{
  "experts_per_token": 2,
  "moe_layers": [2, 3, 4, 5, 6, 7, 8, 9, 10, 11, 12, 13],
  "router_noise": 0.05,
  "init_std_router": 0.0213,
  "lr_router": 0.00119,
  "vocab_size": 14657,
  "norm_eps": 1e-06,
  "tie_embeddings": true,
  "lr": 0.000582,
  "grad_clip": 1.0,
  "steps": 7763
}
Below are experts of layer 8 (counted from 0) of a mixture-of-experts language model. Rows are named router (the router's row for the expert), up (a neuron's input weights, with its number) and show model dimensions 0-159. Each number is 500 + 40 x the weight over its row's rms, rounded and kept within 0 to 999. Numbers have three digits each.
Before each expert's rows: a language model's description of what the expert responds to. This comes from a sample of Wikipedia text that the model never trained on.

# expert 39
The pipe separator after a name or word cell, just before a number, in election and statistics tables, e.g. Roy Blunt | 3,085.
router:500500578552557469512462451494441470538432445557492497467528478549537493546447486571443559464523449471526540567522516462495509485559497427482433534511549513435496518437506465456531478519492489455494494559497442542462480425532466444461452473448531484527542545411427500500463544518470582487480515475446481534488516457498407508551462560526431478532549465507536487493485547487404483504523482483457479548568511480574530512555457586537483515532444519473543507502462530516469480489476513
up0:449476497559508489431529501516465487572508511498560530530494585538524520499428497473420452451591518464524513525456477518507469499446466480472522463506589518485483464507563384517518479494394511563519495467576459508457519557575531511580493461468474533492536507464499512539484514580556473468479507486506503556511479473486523509508490460467454468426496595486512549506519519487486447441555566467389510488471459465475438491534561503453489449468473501519521470527493516559543457479467471
up1:496537501514525481432477514457527506421537511484418457453571455538488515547587505470521544501482495504537446518442529495394437434470471518463505542513471593508471542499459589532524483494491538500493513420537509461439525534480516492467544483442521595418457523480491528446461517471471461482418510429441499584552506511522498475498551509543507556529506471580529538491541542549496495519469446508509446456484475487517544480533509522557485486512594475515514479510488572448482448505516569
up2:464449498503491578478532550474549466550504509485417472468540513427497482441531554502511537474449495498543544500486515512518489455513471484478546504423542502525507523439502485500458556490483505460514533515438442559481546451518523518441506502502464516454476468477537572527513496449450531522448510453489564434468455528497561485465483516444436527534518600525559515468513468505481589503586511507498523532515501490566467569470506518576559507490473521594499455497377443603529516482562480
up3:460434545476461478494445542412504550443482476470453489436542465508471465494473525500483490536550514459602417520439428472351489453469516498522551479477540513484512487460547478493528468495532522495556579434527471490512478514443466510459575458425464522535539434504497540501444577516525488478497516493427516470517513519544495497506485519532524471523562496436476482477506547482476494492474481576517479483527511576486483495567515564570534489466534396524505481515447476516539564547476487
up4:499501542522471558413476535439459466482497441500534454478440590490548546569458504500464457552566460476495590526507441485532506480517562479479513521421465515473472420464522424480548475552537497509525465455501411525461513483488570498550516546497527455576532517463507565497511416537518549450580503539503504535482536453523538538411507477502468459437525526487427530557502548489469483440492505482499470397458454485529519489492485486480488491521518525519517417500481443460481445504489474
up5:521532470394507486503478493416532500490480523480493524506513441484443438515545489535503547536447550500485517498467424485426537435566454499461513483504524452520488510525444501460437472520484530429493576503476517509606535524418440601433594547476510469493508418498465471468501555515452526419454563522531524501513513498576497497542494497467467523531533485479510456520537511504461561514522516514431474465545502494491554478453464481555487452478546485504481439586499555476438463446521529

# expert 19
Action verbs and their objects or particles in plot summaries and biographies, such as takes him, went, return, worked, out, up.
router:510505540516537466544473494487557541571444430491462405499468448521480553557518515463453498535517479523510529488491511557458545483498493451521533509522547540453461481490538452451524582499504460508483509433483500483525485506453580517459479528454459538578572516507490469583484515458498442468527520568568471477526495503513461588514502450475474471470416508527442483509521526456528560459517487484542572533495465461494515504468498525390592534430475502460453531593560494556543552556508479
up88:507448464584542539501494580481525479509465462548508569557451493564507472537542494531494517523468499462522526503558486445571550503587535491473531511515506504491510469454476527461488545515525468454456530556545492455544465500527466535578442530517506511493500553512452498525477530485491569554494482519403425520530476481455440494551575467522458535566505548457521484413474518464514511530514473576498530460495480518441562541519502461425438541493554563521463473458580464470485470396562503
up89:541480508446567540529504473578489577490483502542482426503508490527564492528465481520553528568489497511468477463645589553454451457496453543531551501495480509507470531511529528451499498586508580411477567469477569503471492415529438551434558485510479428544489526564462552484504493524494542533558481518459516458519519503519476535517534479488476475501519546454482496451484504452489522437539536538441485406507508535465531552476506556490469583486475478500494540489514458527482550470535532
up90:543534485467548560484464461546430407521459487527526471533466476459471477467532527438478550452526484505469535451441521456555432505497478512492512463447526553496441496557451457503430506511496469512510452431497475472487500515467432523530449467537496530464526449538493516565493488362531506546557432534522430532486465558456568506475517513551530489485467569613459523506547462447524471465487559504431509529472494477515522588494472504489488469500426442506529482461500475412485510535481517
up91:441458492487531475498429526518519521559495456535507408549443523477499519475525521553532512527512482517480400533504499481455488431468494516463511542529528416520522503464559589511567487585512540503485512503491481519491495439451541473538481488428468493512439372469502552513537493490496590525528521507427395470445510466580484450515457486497524548508481565468500500499527502563508536518450392550496544463487507513461505501430486563473531583498508468538487517504462505482523517481574470
up92:462476519460490455467431532486521513471473469449529470534567507567557541472486468494538470506487514438547582460560527532493508532549561462471523507508496535523539491486477513470474485526476475475512532516504504492553517424528483533489521447573517432578542470417442528514516490538533447501577521578428529480468457540515564500500544413564498429529535504448531496504434474557486564517501570462462551491423495582404517525598483528537469522461520487499446514540543504501547549507512490
up93:470541514538448497559569484525539558511499478563483507543512495588495545492473461400588465526488491521503542501498454536481435557472453467434508446515491551497516542525478504565491482508506542573471486534449598500505510498563517458450458457472499491544542473469487478497471500573405489500542487528561496491455462436471496434446455453476528473486528472469482571500533463543440531567453475466431510546507581525528505449475481495461552399543474453486506484546537548537465490544457482

# expert 55
Last three digits of four-digit years after "2" or "1", often after in, since or by, such as 2009, 2016, 1945.
router:471536448471520506517473489478515505415507545481526449484443475515482543540467478522483535440471505483497514559462619481462495463551506455497454494534483516461464530514486537485546425549551495489489549470499502459494494521467455533521467467541567508556566468476534538432492539521523500576495465494480470563465601526511485472446581468551567491525528440445536465424437481462469537438452495440431578512493518495484517497453513549416565512527442535466524481557581519513445538478454515
up1:537450480529499598428504459437421503551494563432533419450457480436493474405542485511509479479510548489467626507433485450483454486477502542463428495519518432488513514470496458539498463467532474497460481541498471502560470427553458471540470524558511511574495463484480528505538504507491486537473454487454444586516497540489491479467537542533525494468586546441518469508505540493540450458493444522511485445508516473571525471464518518451515487470568585519550504489527473533512556460564500
up2:591494525487501518473564491461459550461516513535446538417538473452421462438497505524498496523488478443473515557537576480513548495515482510545492541464460429524464451512462556522524480559489543499589470474551507482565439461506452471492564470502539557513518380439480484511578570525482502531486511483478455491585537471488460552469489549508530468472504538530528439466476481428544467419544481518471426487497537503502488566555458496518433526533550472497536530497557545509469522500483568
up3:529589459467427574500490504486507519440469533462524472544554572472490509500553543522441511485513533439521455505498530475428446439556452511498463517545554502553460515524470483547490495524531526521468540431528401475480518471446490525454542495506533510443570519483504563476457547563508503526499540489453464494488458481497544524474553430494577549459440496472458504528498494433564523512496450514527482572499584446523590545459565481451544509490507496533421496492464490547437488537550431
up4:416440467536544476538528436536535507484466457496505536534556467467505507498572497450556547534425533498540483575488488477510482428485545455525521555467531423460509509483517511477461471500508418510542449478491466474451484513503477492520470582546502508485470426551473512525565450439492492514461474590475500471469510518530532542490636541528550639539573494498493483457509455434501530486525477567480512476483480481535574511501523503458514485576558482520492445496552530521508521516503558
up5:542524518502460474562473509509491554462493454440576504459521511516422448465489499534537464554509500511477483479601509501482517498538548498463483549467479499464504496458494479489461497508475454517485454553513450501473474539497500536500512506462506462476553477496536530419552492526492516517530393443446568466554545558451550532565555501592528511397487496444512535547463477531518497494470430518537448405485548538476482473531478542460449510518464486541546552565530510474483526539623595
up6:508409453525467575452559437550559495525444477494463509592514416490502507476523515476407449475569508539470480458488514545451522502407492470449489554452549568474538502436466563445515474497500478550494497439490465472477486513505457529549465537483398551471482461539539486525448517497477450522491486505486547512467495600473542545560453494547504572430471478498480538486448433458473482484495447490467526526504447563503596497475511487518498536500469498521452559466497544507493477515527548

# expert 20
Pipes and semicolons between numbers in sports standings and statistics tables, such as | 7 | 10 or 13; 3; 1.
router:511562553568554565548443478542494517450502447536517562495462517561536555568479481562524555423453517440462495543509561476522541558501552459481483544539438515444488534460507527425566489545520452500529551573477480444500442486474467525563450546500488508502530511482440520448543556525566501549492511491464442484461534462448463474549459474529502454445497444509509499482468540444557467582467504453497507502483542548496480508495476441570474471490487534448500506488433542475444590498465523
up2:487546546494487537437554463452499536521524486425504492549508480472481505383522466515467524524499585497496483507489534506491559501535507516422469452494460490488540576422455526473522509526504541462522485617432371529491508458511541525392495550464445570529503464463491493506449533497510502522452504484490526504466443526481526517457542517457563516530550504448534470508472473522603551523493471536489522571420526552547530503539540512580525513516486492573489515523531486491527558516518445
up3:454528468505522460510493490435537573462502565429507499554499456502529506490517525498450496531482532569460475483430446474480540468499494546514478576545511412501554530644438470527475514545513504445553499548465556473484473493523474526552526603523514561481439449515554452527492558567496450570540505454523548485504542528521573463417463556535480514538558513499484460445455537470518514514462603459462507484464508438490501502536540468529537510466479501490487471498473496441461482480455493
up4:493508551471437444498485449419522524507518457524523474499505577545448533423503492489427457525457507457549365522450463492450493545491502515425499548536442514466480493469515476478489501499520527460532484530449459590543515539440532567465580540500456521494512465516469484528403537483552579485530494466512509484498432472470470507498484509524491569523517475483514514505547560460494508525462561507451565513499580443573451476495511476571520493532456484534523511490529475527465551479608563
up5:496529515452512510472482485443479490468508502474426571556507445544482507423510509544516497551545538498515481517456443453495460563471504569523493530503537533506512493455435379473498508473449495452445534462475533455534445450503490546495487488484509570463509523437486486477524504468447526549437511498492556410423543504445515464548523373530535530560533482534472469508537475496370494522501468531499483521473502486578571539523451548441562478517569543517481536449501490517490502512553539
up6:488449507495460479552472445447507493476613556507568434448472506551462483484478545493481492486523522475519506520464471534450484531546541512457444524486398433448531503456421484474515474539503512508510503542489428543551605549427503529453407476503525511479482447538455451514520515502596556471508510479498523484547473462545438435597439549546502521498515471501504546464518480491553518523469515533438495478514489507535452473481525592488526502570509458517479558496470508507434527520571539
up7:453485510508579536535449468440455469515503463471513495505438500487520527474580432464513486419526595428492526479474443495489476441509467481527510508510569521499446526519483492565519532530361546553539503576462464508480539477489537533488552494484493539551484500587507467477492495446413475484482450517507531519495471410465553466531534516532445489473549563480507475533431507491404480468456472555454421485559459500485517522496496490510491499503520446484496460437526493500473549585540561

# expert 3
Single capital letter opening a proper name at line start or after a table pipe or bracket, e.g. B-rock, (B-ondepartiet, | C-orey.
router:526474528479466558506505473514466495476572513506456451535505498523542524464574531534493513501609530533430450536459519482514458560522535513499489503441583439563565417523499532451555448516591493535476478513464533555529521496547528442504535446497473541577496487481563450496511468505481573530465527392447572542528527588484475493504479514431487481491491440481459506457488442565560470434476510525496463438492454503524553478531536467466492551481532490462530462496544506477537561464508552
up1:525544501498530511515460541504512591444506455533434512480461495454515555491475441486433490507500447500507476499534461519501514450501514549418530470472483461529522466371557500479423543505454579450523547565490534496510514447435480469511526570600502491490524456554474480509467586494529519501516482451553455481509484574445498542478493438483439484526510552476522503456577460507505513495451510427491488553446473503517420556568523480518494559491451488549510566564440490507477457464442489
up2:522521570515525476482471539488458485413489485526428535511496557516484407536514554570512529484504545509446513468518545514496515460453466411530563492514504534513499456512510460485432425516502473544462449434567387459481526442508514502531558501469552544461440465460550520451520513433483496510453544504509488422507508481426513531449517499541476489509438515455459487467518493563544472444544490496514480539501471467490551538459541447530463568507472493552472515588496385416513516484494519
up3:596590509544508496447457563451513461465515579504523422510503534431503461486519532511456503544532515477570579451509490528475507443476530531529519521427477521523449483577486460434451433498494556452533518488458488500606474508504534482465519454540449498533442475426470400613476556465479514485544508495464502502493518485500544491526511482444456470458479484459419528468508497522560504549567538522468482459475464542533479487541431482486433501531456458506551515486467480510447530496509459
up4:482508428514545493442574536465510500531467583511516441545465543473430476476517467457557432469569423476437519509438427460481542501513451456488470432512459513507526461468565503550552509502480609446500503476529475474474521525480545442514472430556564478440436520480564543471527512506588512479470502444564534480481524497501434451523475494470475470475470571494471466497537462560507455464514489431464502537422474526483495506468473508453524519453514519515560527512562439497484439472537453
up5:539543596480476541491460396447497486538510499525620487529534525471483552535435538539460495465533563513509495537513583497491479415546521545532528529515452453530496467500468562490478456541508528524532528514406515544468546494489544488484495490508496491479451519584453508491498481507491561452511558499567558496508432494481531526527467497544478530497496501519530497423458522454518539529472516442485512545502523584469440549458523465529511493486477556454569551552400416506505572461508559
up6:454467489505492540480577509465509501479507513536431528469489530526541508566490534493512474534573477435462484519561477483458518552498461491558553507497476483500479459432496502552481544486462529499473449456596552469475427500504497461485474542548666575442526581478440507456536413540546435562536486481503535386506524504478502469431450453509463499506487505504501462491512493478543422513505477508500473457460468543513451451532467435457480487460542548471478439550517499495449492495469494

# expert 26
Opening pieces of long Latinate words split into stem and suffix, such as conf-ederation, elev-ation, popul-ated, regul-atory.
router:558490456505433475476470500532514512528576494464485493511473474481477534496560569464489486485511491457542513522515446610459518488450531578508571451496509487472522484450556490454474460372504599494518527477507466533452480536407450503490485531442466510546485472579523535558538454508535507508539464489455521494471471499583506487531531494553557457506492559466483528528592562467480523546493530570519497438544563465504559518518499495514547522481418506622489508467516524470493494498461531
up0:589526526417512549475526462485495517518500529469498488483495471496473465509504516394521537460456519484443526432488458421476456470470496497521435469546477464545574578530477532485522525469485464462535449420504444483520566437487541503424527499645475493472479525526456522508520513522552436444552516541488481500475457470538457452514545554469533487549558519565463496488410498495531577511478502482522522485486491483466513511504536498488483609471456499525444469530592530489519550463458494
up1:495498496527452498518478526483442443525451500449515545485541476524479486487463451540515496513503533480477514534564417539465506488428597499491557539525465470482512459480521468527542549443512437448520432534474560490502493561549494549448486492569536462419496472484481476453501491473432505516486473464445568538544503551551533506522512513556542469450534489483444484509529494551537553547603420559472539491538499496550386534496466498528567474502498498498396491520447428459466526464577507
up2:465526486488494449560464505477449478515421478537528510530494458482488423555497524576499542461549594482480519425512511512519479451484516431507515510528463471527505611513478548500426494454565557546476503472597491464553492543456511496459442509572543457544597510526495577523533497487458501429514519472503456405549503520506513419509470500581487458490496426474473516492522561432542495505574476548472514492476527490534532466474559494512486545509532465522477531473477510541460439477467560
up3:484526538463445489539581453496408495526490530487476507517452452559440533480477524590612503529611456470469514444560488480455528416438512493470475485598503472472478495408523490458507496477492502472534476470472486503525525518422536499487475488469460521489533476507548554547484498495510492401423473502424509503489537507514494453481492500500524502514502544503516452521483481478518566470530495402462540488449577492514559542464482513520518556557534535533479558541501546521454448585558498
up4:511484421457514436501513545480512523399495429464479480507473549490504471509520481451476514476389490455475477488527468482500499558506500445491413457484439499518530431570540515472543524529537541420459475465505531476526552516562519448450444545526460509535487521489484577470441495522519554451539527527542462537451502496405462576503441477501440487494522519449497540467524512451581443507493519495518498501546497499449495425552544422520536493442520528571529490506395464499465554518463515
up5:534437446462460482534468467513558494516593520438515523518493548547498421462584516536550479451531465511548486475535484546465502494503501485436525469451529530580463487558547464465530489512516486581517510482536500523545508521483490508503491456572514459515552503433480512510536554565456528465495543403521487430491466553516522519478439539461515531474565435522493525450541587503547417529557499521558564535493476513499495529455454540458505516445490464577507435541445437508562457512455458

# expert 5
Nouns in TV, broadcast and event names or dates, such as episode, series, season, Day, Sunday, Show, Hall of Fame.
router:537501512524550436486483486512567500482440532519539494482544447535457579516495464438479490540512533552434514484509460445472483445497584495547527460548558497479456542457513500534479528521475453420560490512477508456487431560536442507548441482482478497461549558477544573576502528528551500465511526554585542537538552500489518536539525473534535486468522453522497444484458492444542439505544496428480452569439564517449447527525522556467428457581502494439523494464481519473535464533446453
up0:480492467444449490529505470496493540497492520465485508493499492573462535534496524562444487514530488490538534518595460497376487521534558525454575508545469499512527513526592572494554501569552507491416565505469409511499532539488509470534535573423548522506468570566578535522501515509508546478513526428474560464507503528489529443552501431507498542531475564500523528498507488466541552482451527459467520525486458489545482454500526462545554531533537488480557436591420552542485484492489477
up1:570476483512537582372484532469463531508503521481455511462534548464555524463487571482505504465504482474484517466493486501534536513559472443509579562475461577596480502492514496504435504528530468501517515497522471477466450476462498459585470508416477452513501460527527543417577449477547528537502501529487494513517452446453541523488501465521521508534505589469537462508566473522439456450516491513494452449468441506585506491409553482508447520478526427573454523436493469546543514470457496
up2:539474476535530563568470513500550452536447524455577451510502473472477454561492500447507536518513525534442487504490486474520570544475505517438433497531551481469510558489507515551440437438474447466493521549588433553500490495530453460482500397501531529506485513492471500518480525523503468568499475517522497531558487495509512545618513475501458603541520456476465430549529540600499516508558551486508509489549539505503583548513501535558482585513535492456486471506525531474403444497522541
up3:450488574535529505469475506549530562483514513510448487483461506491477451448472448491557509496547495453542449530495484452521526455506531549484575497455468542491474494469561516496464460433472537514512484537493580542539460485518510505531486566465531496425461502558540546442479381523472478595484511486510393464502490418432462479456513407513527489552561498453517477519540498525442453527466470510437509561513542461551416490492516553458523547538458561474490472552482531504473519420474537
up4:450510444458520536507504516457500513519562547454531523480503495516422539525468516459508462539505498500476510516498495468623550448494454571501435508436477597538492500498493485539498529533447455456527517539463519525454433576530458489524535498505524467553499457540529585464486479427497463535442555524383489433457582553514461467518502464517548519469513449460428498523492469451510516516573502474499523512450503502463472465546395560568507524535447514502434516518516526561482450475527480
up5:560473557528523468428464510416437489519473520508474529493514504522442549468524534526460558522494521535476579534528476495474488488506502522503497482478543527513502513449433504465434499466407501493547482493552543486524485603522539401460566468527481451544483446439478520484545426496546492498516548451456473442461543530518517552497487446461530479484494505511439542498480527543539443397492529572513517484474489478516434583502452476491387500455514532492448544450426520486442559485484452

# expert 25
Capitalized word starts right after a comma, mostly the country or region in place names after "born in", like Lagos, Nigeria and Estelí, Nicaragua.
router:565437459514541543516529517524479494511576494421426492511471436524491487447477564521511540457529509470478422583442462468477443492455423533474459510464504499560540476499530501517526500475533473532554435509481513522510454509508498442450417530543566519567492435460524496439550472560511534510496439445480492566507538600507478475441471484494533516441539449456471458417501424536452498435516535487477511447473464528506499517493481450485575586514518527474572527515553495538507461477511497
up0:531524592405523453465515524499471522480588509485537509440471490464507514476526437504546532505475487427485509483531442491479459405491489529511422491540494460491508465512457482457495511549503526506483504540505485520467518514482468494445449536541515535523436492503443469461490538523531485540513567485531526475443479347514449529499503463473546462543490651521524539520498494533507551482492564485476453510565480481453521506498501490529569520461526497578495425498511464469481613425453475
up1:516586495504441523472535568463505497500499481505449525491465471479515498457526545478566524542418524455454424490509457452499522528525524484498505535548443506532475449553531522495470461541572527489550481518556497531454479512471530479457507484429470496498544494495549442514472513424534478480481476499480420453443496431597494591449459448433458498543433494430474478438571512485491525515493552495518602561484477488509463461616450477519553495516484535538495422506534476532508530504429469
up2:507561511510472497534530513386471517543484550502499490509494637509516555525524531484527517469518518465472500473492495494545517422512458512541476552503463435557554532587467521462528475515514496501439541512415416552472557579515432508492530466476500433551485505531444503428438405447478559527541552480497472478491505537499449466462574500477456504509480539523505524488496476573459547559558521484554538519477461523476384477521493487544500524466471492494577539466520500520494521494465454
up3:485558520520502492552510573484498511550457468501460546459451491490510527497487510541532542516460476536485436497496520415507577453483469518480514471494430507481470422524469579538439586562512572506556485467461499432491560484422449475483469468498510419453542508490480473546383578504581474455521542551522479472453474503484483422458579503541517543583525509528480506529550528487510572517497537493496454491446547470479457463478508521498552547481496448496548493437438510546471517477556483
up4:504443454472493521551413442457511477555548466525500489470559498565520488493534542520523413506475520497533477507473486498572464546479482524489528462424536504494475435574522554475482538481458431604493471541475515537453488515496527541421526472462460509550423504561500452533451492504504518554529494549447538465547508551556538541504566498526483410490548478467475495543469575503489481485509553485546482521601513481490501550477505532506575498603524523548523465470463443510529584465449489
up5:493494470502473483449493481521467440536507538450477471531508504490490555604388521537473572464551599480510435506540469445497466430535585438527523500472488566524536441445447486483547485524508517504502490402516448490516505556533495469533520495535517465532474536544485518442478419560505475548576468553549466531510463448498559556445484473555449471526511507513498445492532468506496535455513539476521543525438485499448452441571466481452522500554446432531561494506519494432489540525485482

# expert 12
Digits after the first in year spans in politician infoboxes (1969–1970, 2009), plus scattered function words like and, to, they, not to.
router:521528514513525545585455496493498513449458512522511554501402439529545577585449524531560571457479445481488579512464528472519515527533503476485451498549493516448420525512515534407571501553484502501464584517470474439468489529514498548550463504496574442512484463432460440459512517544526509521525485455441479488522552526531396492539481520528518476473530490490517484521466549564482508502463465453481567469486542538529585548445475456527506467464466546495514495517529580453510568470447515
up0:516514610509535551429445484517514533520481496574518485472451473554545511561507575473501566495540592479451531498546570566543495496530477514523485521533532520590505504485461530494492549475491534468402443453496435509494489488502495480526494511525487487556444549487526476446473478503558512484495576479540581517442428484556490513475444520456423572570486532546482499475514527545468473509539467500485426545492528490495557509458512537494455482414547457634468479505495534502514488503489506
up1:522471533544440538472541532481524467497536527489530491504483544496503526526509455529464532515517508529484483466536533589464478450501552516490493591402489442484490461508535484522497547516404475550580474525488546469579498410523490517496577513489438523477507544527563496529518559379566508473506436518453548478445526496481448491525454476570548479583477484567472482519540544504519513520515540512532480517533473457507547444518540475388564558516494461524525470457497489560520455450520564
up2:531446536535446535497580428428539503479500499505487551485482544483496508526472529542376536473605565515443526391552519493517526445541518536508479569481514431492476490488491494490531520515450529539529538517491509547515555453541521494510567490491455473536513518484449538427385491456492456476523469457448536477482543515539446483460527535502535499530461499488467496472588480450447474468475533515462548494492505516485493501523419572408495575472497465543488572500532505501499470515545568
up3:526497449496528533489464460456469475459527491434418478464520529459513508483496522514465468499532586509536583531480515465526458518439520577551471506484440580553508522476529534532498458426405523478560510525587597464540456475491471526508515555505502497432494495436531554533529537436510541598498454394514482468471455487487435499526468536498495515514444499495499481415460482487455474497547472421512501509460483473509519521459509552475471486588488482419470509463503472492506531567570513
up4:489512480499501473552481442508538505469542589529562538532545545462476520485470505478471520575461525531468489494531519546457468526493539504541522493529550512438510489470612524478474504495514545552510488481495499455553495525576555490549522554521503453549506532551476481509474447422527528500541458450585541529530457518569466484499498582458549520568523473590512398467487525390467560482469486418544457562486526502459531505496504484495446448447474509466521492521426542455558568509540487
up5:519443516530487498485561510446517528466576468480438408497532526522518482472463527501454497528582498572506432539526474513434561532478489498520573545478493399533547444455455513546540496502466503505567508517509529560536424624495561511511651507471490491478463494484446523536468471464522468557489541549570550500463482484564528495426458502510447533482540487471489531502533489505546493548552493511516447507567533539503547477459566523501524544545569505468494508516501506522516464489532520

# expert 27
Dashes, pipes and line breaks between numbers in sports scores and statistics tables, plus occasional Indic-script pieces and agent suffixes like -ologist, author.
router:518506476526537556545473494525503503475432517534547566513414471550503491548496487536477518449475471457495528573490525492499512540525521466387472515559447537490456529527534546452580465585520454491458579512504597484436464488543515551512537547494566479588517524450508477442498488547559520543531500468418475519538536468490427468500544530567530504482552445461514503452435544557500417520494464436553507455499508508560555464488443486534488475470522534464538508531480494515504562452476499
up1:454543494565560536472461471503423523459505519499451475491478518514532532519501576509491515478489527526496508530456446411513471467448492563491469507498492518471529426482542409501524500539551581489596489501526546466556441493454471519433553510535489532505458556409487516529491568465490500483474491445467568492496558430488483531426428465500527467485499558570447550502488489544487493499467464484507490478467501482540523568499534536515566529443526476468436503490420452422424527557418492
up2:457465533517488466507564466521457481536484516515465512531438500467528431437419475527495546423510418472525528502588483520564504497494499500551502558475453510515539524566432466422487449536541454519461458472440441512490485464471486500477534455565483503500447483478455464481547466434499565495481523443512529514509459498565539528506509541522555575522499506490496479444420491517517490514518453466573491516436478505502484532493477484470540530471494531499392404518464537571543433500558613
up3:492540516483454515559509521456501489517470534495479463509425538514462499472531540483494533466515508529516493549484502474499477454492544573476530564538466562548482490492534402479445463468421476418475599540504543522495443494361513434472554476482585537505462445518529473497540511558436566449521543498503552439494554429455496506476491434473525491542536538505539516450540488521489480450466473476564554519534453507517455464515447499530442572437548518501480466495527476472482490602496504
up4:493482508507544445508612556486472531568494518524447546514464502471517513469518489525540548446492456467630433544478545540422526505540504552563545461528515481507484454460569521484544544530493470533485537524552491589460439516484539487499537446460473493521493484445541570522492500461429510482505517511552507540523540500504516560583474490491504510538459509538563569536479523571457474490533501445435515518481541473499423467484478523532428481451511553463495445506455465491516432600470539
up5:491491494539441506473567501520493433503514508472533476471489559479454466437439516496486497430464491527477525521558479503493526479488489436469545486549471497515432501531562545569479507546549526464489402507511508508540461466505495462549562587506528513535478488437495468591504490478473514498508436605500457554470531478573475508566564506477530449532499564464514449462452449510563433494579499497489454501530588522566502489547544475488492450511509457622413495540475512491485447536495515
up6:547468401435491506470504528414595572470470446529584429570504519379491451487573515477495478540546564510525483581522486478518493495461499495465476469446508480491527444475503469508508542518515488467544551541483520499502542514451479495586629516473460504557515423537545508536522441445476467524510506475521505503472457502522472428572527493500524569490505538465485475473529529470516546573477457501526516553549470515475537520502444513509493550466481440482531477483511457556522505565540485

# expert 52
Word endings and nouns naming people's roles, mostly in sports, such as strik(er), def(ender), lineback(er), plus manager, coach, player, police.
router:537476541529496470538502520527563468549423481558550417515573469535450556530494475443491468474514516459496503464515484569495476494558593467506476587523482527525512508461446537487445537461515453457528495528529521459430482552433553534555459516484469553524539546544450551517484527428467535416490489581571504522514470499504497462493542428504516536470498452448449468511500533411457511545531490489497551506548555560469545545490485512499484519512523504468533525577577419580498508459508519
up1:498471469550501592511467567514441465574499440521491433451534464524512461507471500480543459548497524496446471485524558542446442522530533466471477561535558434468482472521537451486530514493517460526546440523516540505519422509499542493447493420490599525555483462470578477585510467440533421549520475561555505504533431496553497522561468457495421510552503493506473563514499408506523507538568556548506486488497459518548516506482517523442526510490465506506476529496598495571539506497492544
up2:490544578521443510485579514536540455486502489485452460520546543471522503572548515427502540520439461495506495545477498518472527473498534457533509581511530500455499498541513435527445421542460494578425515545459533490538448572452424494482519471518539538493518463458460552418547566537556460492607532532559543565534482459572515496497488468423494513498468513505507458506562464471470455503457432502516516487506527490556435576440489458547518508491441511564550542515470502501539549515514494
up3:468473496475532514488489513478520478501525466546472490475448462489492483543524480427524494634518440498574508485457497507488464501516497451433506474498562554440430508515533449492448520453504467530408494503499446530503515485421528513468488412513498418563554548469481512545519464484511459457532507539531476413479553488478534536579457481524463457568462475477576514480521533518508506471512518474515550493505473506372500486435529528425564462560411534494457440528519465500475429501526507
up4:459504496438478493486522531470443515555472514549552471530564533518503589464494474489484494458538539489540492544521510498500472439545466452525495533518463512554425464417485492510424518491472592493488524463499535494488492499473503524413537413536477531457498445390457471576559531471431424505555469522565511518560466534493477464505486465495468425529499489492514464514433465497467492485470482507507441457553565489455515498464572525563512487494540438476476473504611520581474520483431460
up5:493448529493517571510511562488414469513472496541477456507537474504459503447497480470557449493526545503516433531506507582501460481521562536425487487569484500486478490459450524502462563524551552480496523507525504523525455518457554502497523529542555532495507503553480507602514463492460521490550515459595525460543498493432484539526534477495532517575522492475509539421513498499524620494568567546540465502482546418440486482575525551486467568492559467512525494590538477570402486510492467
up6:524459487547438568561521567479485454543434536535473520469523491520519399525549439567460542472458513471501507510544537440510501499458471462499504439541509408435495501511490467472458483551434484519504511539455547455456456553443530541459477495483509498458492526488461564558541547464462492506480531481546500555441426539556526467479472445502463481518469525507518503536484548488497500514532503449476443399483518538414435506464465499388513503533482545479446479522553549466539478469550588

# expert 4
Single capital letters or name prefixes that begin a place, club or team name, often in sports tables, such as East F(ife), Mc, U(nited).
router:522469503544481533512507447553496541437518407493519550443474518541512512459456502487523441493501535548484443514459451448541469472583527552414516567471435467510533443528502499460510539478547498575523444551505491574550464499482430455498497567462546481461471489469547464565496540485481513497498474461403463511519496554490518571501520481515557515504545444523563539455419477549549508450537485479474487490555493529542459531548482518463454583530516454586472478497541519576514462481569528
up5:506506451523525453515549457505590509533472524564518507517443525410506483550552550469512507460529453452495537498480476506531550482507420468532501506504530570446551468531510420562502539606514490487471584502472426474521541478458545551487619531483526504490536502535540474576545464478429482537481523488470598559499473516443496443500537467499513526545526497517490541486546485548477556463552413493539494525524431472494492517496495470494504550457507530455498509570517451449511444526578531
up6:481475438497433505482560504586558471493486472456534478452565490519478556403526493543507464522520542444556472485498476450464538505522453523480516498527447506493547462477503514449423494466545435467491465466498464448550533600481506477464473562566515520402488477480484542483479493492544500400450522545479464475479477442481437438498466439460537525515487519486497497499419463501491493518600538522562489495449570559460505489545542543485474529554542458515475499468465523520510555427453574
up7:551575481518445491487527580504607526556521574559486530496488486409520439508498475454501475534587535456493464391524539512492486507556555432516486475487440508545515469487479462513531457532538486502472514514556564504499484480525495502556509531511510545491485520571440547414435499451561559497476517590520470460479520473512508466494457434498478513469531532566495545446499407509507469513542569484510494500475478442480502473532473453502464541426468513544524591500535508457530469511458559
up8:500484573490471540406479503528485522498393502477442510514526504515429536543527544497489514474516535420531515466503576558522477528502518436518430493477443554563550487454477493449501455506506493496511494540492509494532498487477525459517548465534498576515510509551553443471462510439513448476527518558551470506437539485452543498469501406455437454493475558429503517506481487561475480520468439487400452482456463443535507505588534420483450539454481443500502484574540519489542464473497594
up9:537571489519486518469517479555433495506511511515405562441483518471418476420509485485460534476578554517527547415514504549417484475480501425455484432395453508494552447511435476509502478497465545516568453497518528510607495552532523513517470486476544509503469481498512420496483493455520476570471416488480459510484488515482478422535521427484465516521531519497545514476522495486499445448526537500519544453517436456504476432534453455449521464483490465502446504470402542450509477535547481
up10:538540545479530517492496441511520438486451425469459490489596493522480557454471474501428519453455515533444479491557535521505463418516548450615463441465468498529497551501493476506523528485475507532486482556465503544509456526538563496557564497527471498481522557539477441411475518531434422525458457444477561534570468480485475504482534493514485513570570477473533477455424517528507549529531505531580445549529555484478541496447489520465546497531514499456543470477443452461561521418537494